{
  "d_expert": 80,
  "moe_layers": [0, 1, 2, 3, 4, 5, 6, 7, 8],
  "balance_loss": 0.00333,
  "init_std_router": 0.0243,
  "norm_eps": 1e-06,
  "lr": 0.00136,
  "dataset": "wikipedia_en"
}
Below are experts of layer 3 (counted from 0) of a mixture-of-experts language model. Rows are named router (the router's row for the expert), gate (a neuron's input weights, with its number), up (a neuron's input weights, with its number) and show model dimensions 0-255. Each number is 500 + 25 x the weight over its row's rms, rounded and kept within 0 to 999. Numbers have three digits each.
Before each expert's rows: a language model's description of what the expert responds to. This comes from a sample of Wikipedia text that the model never trained on.

# expert 21
Past-tense verbs, word middles
router:470463502470494507527496508500467510500469485510451474513503473470469492505489507492515520521489484440486512502527507524472526543500520499502488508518515501547523506554486496508489478474453522471483506461524457571516552495509526481525486470476532493499512443484510486415521469518489492496476500514462520516486495471489468501541489504525505581533478515507470476465510499475497503494499481476472483458514532509501493485471483507531486480517479449481487559484529476487457507508511487512499488504480523520521457489512515455456517502517464480490444501507523502502548461471456482517485458495513494494485518529525508504457476458511471485483485488541510503473498500472486476469519494498493456495540496494487503490490474529520522530508522469505498490480518479440495526474556531
gate1:475477534497562514477487446527436516491529503527489486505524480483467529500493479463518488533492513522513514472523450514465520468538449497503470496512491484496473500542521470538521505505474517518514513527491561504491507504489510516519505479523510472566536467550576497488479512484461520550517446510507515518477503528483520513526514500473557492560482489499542489466462460511494510477527503494490470520537495509532495485538531502500485501513500523479467482467514483460504513513476521500509493507520509509526506505502482472474518457484511509499500436505505519503482530490492548514520485519493492505500464500454523496489517517531494523513516486499549492519501516478484465481501504514492521518531496520494518528508551500445527515460545460515518538500519462473478470483515544
up1:504521524462462468490521496541513541507491492478502528487535513486548474487508499494513514503507496498488457498500492502478487447481462516510497517527523537586497476518536476473461500505499500494505491520489482500518525528472497508471519490480487497470475511566513494531548473489511494466489481490447511503500500488472502473510501542461519514559489495484526486499478480510516515500491552535513492514520465508480483455505513517483466501511487461531502468513549491477484480512534501526449477525482545467518458502480444548483502488531494513454517459532463476470519513486464479506465493502474485520506529499506495499530501497560490497526479490499497479518510480506530535506476479437565519514503496507487539535518556507496523476517518524492526475517493505538542536469479459
gate2:489461514548463534475479507493465473482518514545505537479505541466558487487472484473557463531508477483537533484482518522521497439510479497492489478484499516484528533517498522459499513470477495502546494529492486533502483522507498509463523493497500496469492454525517516518554474541509510511483486487547519505500478540485462558457530448519492470543508442506511508519489519495513516463510510490494480500527523525501502504502528488534496501507469543508488494496505495520495486468482549559504523505481484522494516546494431537527530486491496512511509510531506525508460533508464498475509517535484490460533509541538465497520504475491467507504502454494515504483524524495489516532488474537474535556527504444500456524534510525528542510477482504531503502511494483516492504501512492
up2:513503509458530514493554511519500505518514531505529531474487491508476505505519481519497516493505471485480482477531449529486534485482531525491499537503484496497485463516525456559508504539518495503487497536512501480525483435489480489460493503512495505523517546450488513523494528479507528486572511484500469506526523497546470472506519531450484501455557486492481539485534500447504502500486498490479498507520460498510534543473497520497496508497472505479553514510519517529556522492478471501517495511523513468501518477523515545512475513488522522496531502466569556488490536520543446453499496518522505498456485473461470499460530514519507506519488531522523501574499479527490479487518494471483491473506470504477527496526501463532492495496501505523498543482488521517485465536496458
gate3:548497525494491492462524544487494503580488476490540501514549499480487516516512474444476503516505496463487527504519490505565423507542475505489485519521477501508496496514518560486484513547462500523499478512494521505541483507480520486543501478506523534454485531494442492527468462509468450464468462482508503503508498497523486547527541469509518510535476520507529488512487477482545516526508509516507450502450510451475512505504520503463483481522513516531510509518528517457501503465518457462451506501523489463508506482522526494518486501495465479490480515446516481478476508503505501543511494527492509497483460491481477516505498480530465483540453452523547517495512479498499511476464483498490479499476488461475502471511495497496511487459519526518472499517523508455504533529501510
up3:493451525471469520478450516462507505496507501528482504471486525473480512498507491541446496500475498531480507486478483457446478518480494495514502491535492506465518422483473529483512534505503521454516524476516509484502481520502474494509436551445478500505503504520527516488508515494532504497545529481486506497510511505487539455514455522464508452477502460481532478483541464529462482471499483511506489523517543530522500513486514483505502503517502519466524488504464522526483518548543513518472524465514512492463517555508524518496503508493457543480518535548535500502503511510491526500470527498497494511497486528519530504476467485462504554506528506508442509491536496490491497473495474495502566524541511482533473514481492500478488522508427473490526523507517508529471480470470475
gate4:473495520469508521472450537479430491545471508547520480519503506480497508513515507480531479548498554463522483482516515526515505497485492503535504491521521450530495454530494508496487517527488528503507542535494521529511508545504507491500496492495518510509510536495471523476507484475562499491508494489441474516510511478504499485506532535501534487554462514451490524487466489444522525487524494488496476508561553505536477521507487535532491496555508487464501464460511499517473525519541533514488482491451503469491514516511483515499519462529483480532503496483490521515474507460533447520490509518506484479497490476504514491484531496523467508514491511512505422525548489489490507461485504515488478515474503508497552484493518520489518496505527498461511520549553504472523536454468520
up4:491490508523495513459480516505510455503491549554483502540475463490489484554513525487525540491494461516530476514495502487521476500504450506541497533526445502542483491517500479524506477470506475523481538497534495500473482503459493541447517521528476543481555525527516520523555489542513530506474483504547490484486492468482503516488533520515483517510471495542507509501479555505503508461536477489507471549514488550490512463483579512530518501509507503516470499500552461509492485508479517496464479462544519508523478484514494493498499484511532473533497507508469530525465500446498502497500487513505503446464511535474475488468492481536531496533523532527486521480507510504467510524518491465496463546535485505513510486484496471508493519517490490515495564480485538514516533482491520
gate5:544500489529514471515497464555511478541461530445481515498446525480462493527524459493528486491490493518505528493467527526521462558530501542478524505528461497498530467533526505538521501497507524503473515465500536515493494511497523512499460545466529526508551502491482509518525494517520496477472496466498504495524467487542469516489507494507495517525459516495529464492520499476431543517476516472488480435508482511430486502495489521515458519530502492505524476513462497486473530501500512468492494455527492512509493498533505510503509488533513472517496505454478505534465487525515485511522502486507484483460475476495525494513510461482485482472492517517483541464515458503535543477470513474489502548507505462479510504505484513469512476514482433454497505534553516521530525531499525
up5:505485544489471502472511490497520504447533488522518481493515467497538516441526502476494490475500528493530499508499531477517493475470485506553490512465544501492519501477455486493489536496511495467513485503496509478527509475539513481517465488489459472501501506541496494482497491478461504464466480493470484511546503515491476510484490550557483453511503490505505469569470454529503504463550547525501512517547481510521511488482507479497552491570526482499516501492518465486516552520532499550499505523479493508512527501490526497522486469506532488514479536482519507527523524469512560478490474519557519465502518495471514514464453496514502457509487489513518466482500516563478478502518520537501476474504511486501532508500486467488464478499487505526515518464457554539526523491544488
gate6:451498499480542485497517519493472486466466500486505507526478493496505474517535444557510522465512489480469518481499514489489509491466540487490486525451506484468491453518518481524514457540478508473488461496478494506510502469483487538479493509525466525479484477472490508473501502504475470522471484461520496512488521499470442488509479528470489464508534474505531516509511483497523505524485485500459499491483520522514531548484524508520505533513501515498505483456518492518455519510511482543499517523468455549513480514469488510454528516454521515520514496498553540513477506546487488450485522509461497475530472485528472469448503509448509489498473481521514449484511442495519488494538482484464461537502482518460493478484526531505505529499489504528559443518524503476530461548483518
up6:454516494503503508542511538505537503499508480488520484520463457488528483521544494495516516460549478516461514508495542486502545481451469473476479491467501446520491513510527470498461491506521509507476476484472461504536531458483499520531479505492520487467479453494511480449502505502556457496478474468484509495482529484493508491508499545460505503511489494549469514484513496503537489486491493492467492482535497492506520472471519489501496492570514564536555506492533483528459534501522459528502505502441489525484464540461499524465498480473478502506514464509511497512479535462457534498483487486504476514524467499482486494501478503540500506515512490501533440519552482536474475537494514502530526473484491502473536514474539516509462530539533484514505518506507528469514484497512532

# expert 5
Non-Latin script, topic words
router:535513519541506482538538510528504477444459501479496463497486515482522502482503494483501516476474482548489474477492508496493485524542508497545512502477470532487515520478499475468518499432469455555497458500518464487462480465480484486575532545505488546503495507486485500481457483463515499517490506475490481479462541505501522484484480494498520515490531489527483517507546485511508479502515499542469549518473556474488500516515506477513519447455505506498481520504506529517471481515538481513507509484534503527495479470445506523486489503470491476526485485514528496539540481495557509494511525510461476487521458471509492509520521467484493486558544465489506520495463491490502517509532507515478447521482448528503514507506464452464508539466462491539489520498509479471477507494508506
gate0:474484494493476432498490544522514496488515508507472530496471461516525476454516484496527538468520490466511523500483486506545495488529466466509488488458518520494510479522500530526506492468468549503507537472474526515459508505538539478539484508515525468495506533528479520532515517521494476503476578476553510530516481469514487517480512483480511495494476530542534490502521514506473485532500502524490495514491458500482438474460518486469487521524507473498458499459554511519494499494486515508491508499514485504499467492490514559468479536478533483539501515500500515502492498485534486487505480533485500523533491474480489489446501489488499513491449452507514518464515506459540536530534477486497471515526505521511563521471535485531525515534526543471507455503503513494433512504506548
up0:508510483492488512500486517501472523533533517518497524456558526474468471484461475505535488460509470493486502515556469521492483506515479479481507491488508515481494476510507466524531471514544487495539498487477515528486502508515526480506515519499512545515543519535558468523467496477523525527490505518519473520499527509504462509489486504531476544507544529497522494512521512493508525476508506494477500492500520540525488486488465542488519502491510530528509525537504488469511480480439478547495482471502497486520458537535462472485487499506477530458518470510467463513516555536503500489475538540547547495499543527458499503453513474531547510505493480527489503484560455461511473520510483536500514489480513497469472464500498517501483501507523441524538494511515469524571522536466489
gate1:495531487498485558481482515516483523472507520483522456509552525478465509490522471453503476472498501495528565476504541559466506466470459519483475468474523518467523489519530511480502496474475477488523483507502509528502534478496478508498462487513476460457486506523492551527499523497510505473468528477504512485513479466529483519523489524499489520482483500467503517495461533506487522530452505515485507531469516483538526479510486491450463498551474484458486470506468501515497494523514549519515503501481485529494465521513477552461505537554500457503488541472481507492465509530507481509478467481512464471501477500522507496495488524543443497513472486546511552476526479500471519501503441497494551491514539455513515488530513517473524463493482522509525508526484509560502503503522509
up1:504490514517488517464531497474531485469495524520524498466526502510507477538478519512516505510508462487525492496504450515533533499483479501491547510480533500464542577501529535505528507457507518543506487527500524510477517519497522514502526505487519530491506540496510478576501495508517525499506515487522499484486508527478510488479507507496500523514425497519485475505517475511498496490490526496491560538504510523482509490499535545464511508491518479538482499460496496523461476517519457480461500530539492481478493517466510481523502503505494554589537497453532501481470471464522504473520548505465515487497521513523508489449515529505523527479496478475444505470498521480502511502473441424514488505499549498457488527521503465514512473520543491474468474494519485507481514527462504
gate2:478475491540519488526475496514486536522482497494538509493519528469468424501500510475477523507461476514454503535569520493460526503531510561521528485509520522513496556484459482486524498450523514517499546490470491513505538482527478509499516503471509505510499514527488484481504504515544530473484534536511524455473517490512567536533448474460478490524475528463464526495475507497528501524491514514460515478518500476545493498540519509528460478507526496460474512512502498489521512489518463549462521501443486524522504504511527501514502504501465521497517509518473511515484503512466478543515448506495495504542438495478502472514495482501492506469509449489529504448480487445487471534490484502498511508475520529504466457509489507511500468467508527513467517491522524510522498484469508
up2:507476518488516498494469491498488501502492483488513528539495482522519465495481536534481503490513472452489478544518511499537481527500518464499476510471496511466486539442506492502475500588508530543496461504483471465502467480487465483482493481492525523494480506496491480501504501535518467497538516521544534473523528511498502498486465459488519438514487512519480485512460465483497535509517472538496470513514508442498496451492496490490495513471475525482516558457483481477462557480518558467511487543501483523536510479510499515496479496500480488500517465490482514461469503467447503476492483539455518506507519531538473446506491505506512548451482500485502480537499530502523505531468500524519532479469483463513541444507494480529500478501505451485521538473511466486498524495490515
gate3:533520496488525522490509513483553520506510519510504533501523477527521495528510522501526508513530496517460508499492538492488493447482535490470502504507500493540503537508496522505483508505469550499477479474456523507484528535487516487500481514477504519499522507482541492499530490577526525532485485523499528504487461487505485518494498489450499492518505459537520499511511499478466534506507507466543489497499531497511502475461519477500512490516495463518448542497481455497447529495535535511504517464483463570498518541479548535479566512507539439478505484472528514479504488457496504517507544539458487527510528516495508484527515489459480545451513545505484495493518499479520457530506467440507499490521526508510505467500526485499433533473538509465482508516508517516477513488521537
up3:496473496513503486491560505503501484481475488506488467515521473497463479518528517501504529500495511462480541444478489491474507488473468531478518504513516483494471503532538490499515509493503489524501546510482482507509507499491537504476511506534494447486530567516469484517444534488473497482534496509494517497512520496506525512500535537516531523482509480500512529487452479479482503464495545477507516491499459465527504476542487518480472522516496520488549490477500481526536461533496504491523497510453507501491444577478456478559480479493461529513562494516472526521521508491476483483485528492509493500497506496466496473505478492546493515497516467489503508493484512506580517500533499528514535489482521526564523563539538517501502490483521525465494532497444501524489495547452478
gate4:460490468498488507484550544549501509528474510527513522527544538501514525459495503515499514501523524539502515522495463492560535529497452497512491467507535473480492453505486518474502488527451476489497488492522493488482481532498435516520497514516470545496528497458517529549507475514525478524519478510446495506515497474468433473517474533481488476553519497542512486452555500522479543497501511530506491485496508480498520491532498489486503518491492506476513557549497524476475489538533469547534483498509474532482476467521488513452501503509484484470485507463538525491530566495495509481468511500503474468462479502505497502524528549476517514492485474481512490506478460464536510497506545512483537511505482449481521507509507499487501525466480482514475489502515494467503489539469487
up4:471500538471458502509524487452493490464477485512525509483526525529496498461505477493494445471508510497499455489558492507573505509558484558510545506487514519487501501489527504503484520495499486465517470505467474521526513536498486492481513472467488506520489501515511523472478468485545485506495451512462475500489494514464497507493490495528481460528487558481461482507502488529483534519564512508482533502478501541517487466502527464547477511495447527496521544489538518499464535481475515470521454523512475531507500513505518494514501497476490507509493493497519481538500477501482553487471481499536503511565456501510485520516483487517550541469488509505520491459511563528532453533494476515532502531504512526515508478503507485534527488513498546499518490460479499486519506510518560
gate5:545487481484525547472529472494493487501511525493475530494487518507476471498482442522539556476509520514478522513508568494466501492507480496454438514469554496491475491519508476510467482478468520513485469504461533497480543502551487470509504506521512490478499464521511535484527505504516479528461496505465538499509480554463509507515524498508493489501514458487469498504487490458453515463502539508459501478486525522532490537484480490491502529492457524500534483522490505474498493487451517492485488497517501492498530561476493533512509564488503487506483501442454521485466542490549542513529511505466513494477490527456509491509578504529524498510534476499476473528525527487511503481480457489513484507506496494513513486524490506485573487467481484480547492476504508516478496486507515
up5:489500540515482468494530497489456543489501502485478499527539472484507540514498495538530468494516522506551526481476525511501500473491485518531484542480478530491509520545509541542523486496549535453477545503520493564510514517485497500521498476494524493467468523482515501512533479515476491497511518519541492503539473486497501516524496453484501530515507498519487480510495517453475510454511560478523516551523496486535463529536536508518548490504537445460489492488539508484516505455510507496501502443493495499484477483545503476501535495517550494473469490498477499503493461495511484528496471513546485486550483480485501501516470486516441497536490471482487502485484494481441474478496492520534466431509487472545494505516515490485505483458521522480478475479466493515514457475466469

# expert 2
Function words, quantifiers
router:451509515495520471473514485491478520556499527509502509503510481489467496521504472496482509504501510521486555463486468431483495504492538484514477501451529507512475478529543477481455470516488487469440489530473509499510449498461527494521476483485501471531509469483505529490515519530512518555506487438520510524519513488499465488496476470503532483482524470493524474504478506477499483478498500409514496486498478513512510473474483511504472481501515467522501520493553468524463488538505529522506518458485506537510509484506510477511513528445470463482544482532502469510488501520511485484469509503486506561500514501545482469477491442480499462518486499505512471477474534495530521487530517489484513548473485461513509489498558490501546482553505488505515501511519502487524444473469536
gate1:575485526514495542512511549487529509484495488516500502525529483521507496524475484497493519501527515525493496434450504465527466506477488498487496452507480503531504492503492511528484544463489494486488524529495463458463484503493546535478500485539473512523534521520476541481512479514481488524484480487513443549476484535530498460453492474530504490456537476511504476496552481543503540505494530514518524505470509511547519505511511453523528549478513488507509502519470479471512533457511509484483486494526504543438483523508469532486475525465492472487495508522473483507516543515489447518475520515487425498482512481472519512491523505481508470522525547480466510469518557515524527523504502475469508511507516508521535478545465525497508501486530530519481476506514506466490495488506511
up1:477495502460529539534500479473489521498523472529463479534471541498495513448558522524490452521502488521510471481495532479492508493547502461539496478536465501509499509474486486544463507465478480480502481499487449451519480502502546522490490504458473501498478503503528494537504517539529478493519526494494478538504493497507504492551464456503468540487490498501483511492475472479471464523480498529461495465452530501522495511513540480521498501506552486505507477538498553463491482472494462506493502490494484532521494512502491539483450481494478463502515515525499493528480496528551475496501544483482506528505458468543512517495494478457542488489555500533498489442508503491495523484497521491496468479531506477468462434467503490501450482486488509501500476478499540479465505456469521
gate2:509520463524510517473460541484515455499493545499466505554491488491505443527519511453527466482474530494507522498479514476490536478482475492595449470547503505523489492475474504507511511489489514506498492548471473488507481521511470544483489525522504502532498488501463530507523463496444467479528493456551472484520505491513533518501510522514468514470491519511519486539518480539504513490502512476476500494497491496530458465489477490489437505514499480473517481494516506494471501474496485485483507511524508518516511508472478547474471493495535486515521517487472507486505483473497507530456489513514522507488555488530536484516468498513489513494480490472503551436470495496510464560548490528491491480529508522463532474521489527507499486547524495414516521504476473516496490506461485
up2:511501497521518524527505532461513514517511538524507510491476513553484474526499481495498514463522499519554515516498450494529492527517491480510539462504498496459459486460522510500493483474522499501505504506483542490503515503488540481448504488502494540487510491499475519494509485493477479557509471483525492529502514531459498493481490431511470514528504459501458438551500519508466472482493538499524492508449499499484505488503518518511465516497539508496465495517524529477474453501536541501522522464527488531472563466471471495504517525518503460458537489486479475500448506510540478508492517504444518545459517471513523502518508473460496491498505505449549475480515517457496504516498538503524502491518521468451489461479503528468484480505444524507526507477532516540470489469481510
gate3:517464491554554434478467500492505485487497511559491508506504494493523496507498472517501521514493537470469517504518505487505507496491526512503475487470566484537524525459511465478497484489498501496480481500478524527527494519466512541488476485519507515537474467572485476492485507504488504500488483523523536545481506548510525468523500514479539521491493514550528456493517485506476529442513489489518499482497535458494503541506489552474518518464507501483489523524487473463475483477487524553502526498518460500529524503513497516512481547507552487511531512498514489460505515460477500516499495519493514502521508520488498485480485557508503492520451470494552489488546497518552489491546514552495517526523521519552518473453498529494568514528464484476465472481479522511469498517497511
up3:493491495529493515481501468502510503524534519491445477478495500481475506487506491514506518525492465525580478487454465536446500511548502515524517500521498516473495473489488500512523505471503485463500492463497491494485474488507497472506547494517497496547516472512512499502500486497516540508508487516497517474515500501527529507489531527499535454480510510449517518546492503492436486555489490453478522510536505518536472531542475520463500507502496498484508537465527476473529454582476473467558522537513477460517496473574497476501498508484512507496507491483451503512459537490495520497434496492506480513476493469511517522503506459539527487469566533511477501443501485511507483489460512477482520534492500519517460481510502518528490529460492473530535492507520499495480515503493477
gate4:490496553480525497511504551444458510517469508549550540549543469483515541508533484483543502501504476487523479484495483478518477516534502510490473520502520480482468475506472496528492507483489496515500470487502504480520500508528526561511454486471523475545456548485496457500479538500466485518498530455501493516526543528515461517510448494483549521509495522492489494483536440509478510459527549468495492513508470517468560517505515503562526556480467494492504471509471467503482493506527510491452500521448520502476479524478489478488524483483468494509528483499523523485492512553522489534516538513452515508479499526506496496512544491468523499475515500522475471512494453508512557490475503514472532501474477475496526527513506517487521484497507492494482518502532492475475478516505514
up4:485512506482511560479531464511514475484469485498534511495458533519515472513491538497504520472504481496495527476514514523546553518492496490524517522466511513435498495517519528462508474484502485481512485485502477502486492499500484457511511571473510514459516537471500476530512464553511476512555507511473535502524500464474510554527468508519478525535493523479513533489506526554520496506530507460514529446470478511510502470461486495488494485526516529529534527492473514550488534539513487519537499501504508520456510483490529476507488501541530544484483543471453486495549521491485529563505509512532564488496508507503480465485476501492475534499487463491444540532539468516485494508497505508507494433510497487502511554487493496503467498511491506503482530492481495518515477510514521
gate5:491513532502536498489518485501502496471479507508522502538451480506502497512519460483532470482497527498454528496512515489495455509541479530470540529528480463473496515492487488525554503511434541517464456503475477510474493500509476505516500521558518495474486507483521513484460545562492504497498492507492528496454446528540507474471495459485542526513533499520512506519480502463494510484493478482447522462537544519489512511478468481481498521530507504477484498488481497535503512462515483477470455484523499525519493553493534520546515499531513505549500517486507519476521482523468477528560446493471483475490439467506510482469493558487504496543526500500476521494525496487472489534504508505465527534495494488512521514451503491486497517465511550499542519528467488468473501499490518
up5:510501504508525537490497517503525461506510540522477499510507524517485510472516515469499473486513488534497460487498516506492494501510483509513478453490476483484509531552475489521502540511441492517487508507523556532544496500511502508454545491475521447548524487504488444490481495462537491482506505505457486496487500477511481517480497497468484491535494522470503499513525468553482532517510517502537519509527488480525464473503535467506500494529533470466490502479483528442512486513507450478522478478550503470453479527509512468472512483487484479529460514495469523430494502511490513479475496495529486489506480531559522493525499492490584526471525544451483546471509520470480485528471498525489512549499512494482482487492529508528488483489537484479524551521465473538480539512470507
gate6:458508503500533524486528511495531525479478527518534508517539525569484482486513494488513487492482499488488510482531510487509511513481526444491416535517532504483502454509540515472514513523491504521443519506484483537548538535530535493487507507538529500501530521493463506505491504505539500550500537446490463500500527509512487542516484487485458511521497479551545458500486545536528509525501483507513484488476505491484547493460521473537484547509451507503447488524432481522518509492496547514499503497484526521497458500499530469497470499474466536521520465522517513517472545538472495522479480546471494507501509485461496479487488474544502520447509528499507508523491486495506470521465530529502467528508515484482505520506500532475507493495495501471535518492497525472490490542504524
up6:485483532531531511457503497489529461486488527512529510571481537517504486523522492516512484525528485491429494490511502513524505485477519495497535482486546498478537504506474504530478481494485487535453489518494481514484496527486487490480505560498498495526475528471510512496494456539426508507484473506516509515474486527478515473499494488475429541522505467517536475513515466520511497546501522507515491459492504512475514495483499484504522524544475478503477486493476521521500494519527523552461508491507476509489549500496531536504494520529484529501479545508509508502499493515506512512538484542459569509478519466508523481513511472436511513525545514498532498520482505496527529503438503512511531561500518482430470557477527525497503490456519500453530524489486506526478504527486490

# expert 15
Vowel endings, table pipes
router:524483522448500524512499506507529501463477453529443498516480473490504515509529499441456498522525514443485468542503501491480512444481533468495515486472475513491468496514518502488504543493494541530499543485525493509459514511500473520508485492500497472490456494504519496531506477519519494503497499524518550489470439505518515511505493505478475494473540486495448512519454503508508475515500503483501549484505430466462513508530484470492503544529470508514507495502503534515461515469521432472494503509536562484470507508495449490460475521461510509494484499537511516502498489489477544501494502524470525505511529503496495532503512485518516502484455472503511524502529491562492559559522499472540497504500455495500496499520457457482506499479510499504490505457491504467471444465474513
gate1:539450533499474469453538486518502529529519523482492523457546445493519461479525500490513479531488521491473512449529452488508461476501535479504448474478477505508488515479487491492456474497449538503518462479492540489553539491528525509532482513480496480528562470466495490496515531505490505543518475525518476505519478505512480513472538470457481463492465449482509494514516485488478515497507505492518512540507527524498481499478517465509486554500445488474468463518532483512475507479495443473493506522467509486541470469538505500478533500507473482519498483462493483501517569519501497514491529533519503506444457479530480507521509493544515494478504463488526511482548528493511491506512527492518536510531500514480493476479493506502512490524516536492509518468506479475540479529493505
up1:486512485499510478510467484460506536475514477479520512512470547523491454481536534548485498519481495498524525461505519455539519538494475532450518496513495548506515530506485521508453475503518515463518527500489505533504487508496502519519460469542549451507462530463530490471473491525489486490512521508486477507488493512490522514531432551492520524491511519509520520451462510520510500527506502503487507453497460492477520506497466464462455431493486523514503546532480491498476488588510499504490480507489475527498526489499515506528500548512478528490516471507534447479486498512484480476473531473497487479533502518491503502510501460502509504508464556502496477490474480493487478498473497495466511519496516507500487470530550500525502567488465494482567490501492532513460518529497490
gate2:484512487496507477482478449488507533471499507514499531498511516470495512482491490517508524521501509438505454499505519514508491464509528469526490522491496541479492500534481494526466530511491533509528538459512536525502510511501490524499528510435524507490512465521470477459481506492491484494526480510493534514501502525526470496528528489518524480517522518448493504472485513457498514520478503486533496539540488518504497532527478495492481542518447474538487469502529505459539533501507485529547508509530523472522534508505483517511521478480463474534497562454483493476485521516475501421480507515498540513539532523541464497545555497493514541445463492520490510504481535518460473523475467531493493547496483500516481528440514498522543464480521489489510540451475479470501490501517515
up2:538479519464484503581522533502511533512501488493523505447504536502513513471521512508519514505472499511505517503505518515527535523489505509500524502517484487503533481521526483488467453472500555477439523512546485475549502526508525487516515541506518527520492477497468527518514529471456504502453537515495537466530464495498477528502483480495509513519503553488517534538515508506532503512529531513492490438486528513489530463471512542521536509534545490490502530496546515490505495471495493480519447557472525518500507537501498516533521534500547462511501483529468493477495478514520502505501473504517489474516500516475473476487507503500448523513515504526457499499530511502489480505478564475531433499481500444515560502479487482486471458512514463539533499510479475472503513489509504
gate3:532503494499509490553527500510479557491532477513532479510493506483468512496506523577505479475456522472519506524501503504548476517498491490484505501504485514485539484488510534461493487492482486509535505468492508485515475523549552497521496504461564525495504444495512489522504503552471475492487477497483498542487484496486533525540502529539534485440444499483546495511475498514525505482484487499502501492536527526556504528488463509493514519494535489500516547556498463491464492458522558502517513516516481511531512490480529503520541497490523505499529503495457475488453499496518499523471506501477520481526512526494466488465497510505510535499525494495435506467549494511514490516478519495534504483507525507539571518542490524490508521515479508532495478520536449487464497485501443
up3:494540476529510561456483503496449515530494520455503496495542468518481462497461474520512505477498520493511532485497476527508490528446551552496485449483513504504503488481473563481506475511449538454534493488466468473458468520495555469495512516483507474538468465520487510476510460484499528484501527502481504519473523527472471517496427506500504493502501507517544494474531502516519477499466514456474496463510490531523521486511478469475544520475518502495473504490526491483502503516457536547518503523457476504492491546499531477494521487481474496486480500487537476475514496500529498518539466483544530497513472497512519465542516501456520508483478490494493514487470491473478466529494519501499535499498518486475480495497501563531513507542499485520533478488503483555486494497452475
gate4:482502471494508520507492516487487451511514491497487510494499474479489464522501492493504460481475459498515470478465494495515423461467473513511504451507548467460497510437471457526519507474498527489493459506510485500510536483548463460487503542483499481501479521490467502515471524510486501511568479474539493536493549502453479476446482571482490461512489483545541488483515479520481520527501497510522492466470488481478480510531508494499484499525523554516494492491515474469474497480521519504472493503527490487503475516500492499524454484480493489521517506464471549501506493502496484527527496497523451484475486505552499482540540491559488510462506547495543471493527447519539491534502517473498514488489512461524548530518517499504489511505473507505509477532536482490462476510497537
up4:491468475501521502493491505469494491541501504465479490463479473499496503493467461482462482469541448452503515488507501485504507462496471563523467473526516503486498522503513498457515516470480497509510491571500503481485517443527494467498487513477560517550510496485498466474528479454533515506514469478518482483538496479460502516498493502490481486510532477517509491525528496500509505501517493564499507523532494551506453492470499505480476459500509517491453503470552479530466465490528539541503533526500486512549507480460541510501487458456473464548514526460505527503543537491474492497506498534484495515501434486520516531472494504534459484498497569453504503484510467520512497527499532510514505521496471520519493500534487487545489516474532504493511529494531490494480486521529484
gate5:493510463462535492487521487529494445494541548505519477482526489528482495510482483486501516498480508526493487465526493505517476464523516467515477499480511518481518520495510506524528539494506533539506517541522523512514507518516502498483528500546521515494517547498508514523495540491552508492498547505486463462475489488487493490438502483518490498501513447516465527524487491506487489485458530490527512480504476495499479529510522511510475547541489469452562497501504511517498528471485497463490442529522497470508501487549436494557496536485551538514506520538472501521472497515518514452508486501476495440510525484487503493487516488496479492545416489542501510527472523488516519492530462468447495470460481522500485493497477484484464463497489465496538516531445527516504466494494513
up5:559507496523516506508519497505500479471491510501519487515516519479543423505478522518483457472541517507493497500527461507477461446488523481527495500470518506442524499482541521470505482482508497515518477523515506505485508485511484484485550489491512540534490499534506497485466501475523479533518499522561489485504482474511443525486501442494506524556528521492531529500511514489523534529443490483530517538471539495508513506491477504504510515478458489487519500480493535510508491483506520495508508479524515508484521482524474451507472478463519533512501494486543507434481499464460502508514527514511557468508509471525421489496498530464478521526513496485461483483478471501495525496508448522473521510449461541512509487447455486511454485490470519539508470490517488482511474475487498
gate6:539515470504476542480488516474499461500492496532489543482522494491488512547473450493486488511491500479489478495491447491520497467490493470555463507520510505512511542504487467514491501512526482532531495504546538494451493494484464502458535540525514528527490536522498521494467529498546493502520472513483484479427551493474447493529504522496514530497557468491460509482510522522494498480473509470560500525517482455518502515503469496509468503513502473510484455497522510491522492514514520506520454523510526479497498539508455483500483487477500505517518478546482519466478511562488487477510486523487552485521537535497502529471524469514521524439444508488501500562522501496507514540478462540498503482469475522510500475489503470490476490532483484508529499494485461491513447463503478
up6:503532521513483503507503464489533499499498534492521509517533513489482542474496535486505463461478507493460494530504512491518521523522520518492513479477495507517484441490492522506536492497469535451484501469498515521527493466530477510457511476475522496527543490525520506501492467462514459459510509513519548520544474516503531524476504473536510458517453498467501500484526478459503469484481421501462491496500554538455534501516532512498490456482495492491537544527461485486488504505510475490467519459488458495519498513508518508499504477523499481500502523455471495530493471438508487529531532495525515524520508528513498455510454546488515509488580494514453512497481494507483483523529517499498497506542517532517519504539489518472537529512528490466491495507477538460463563510486488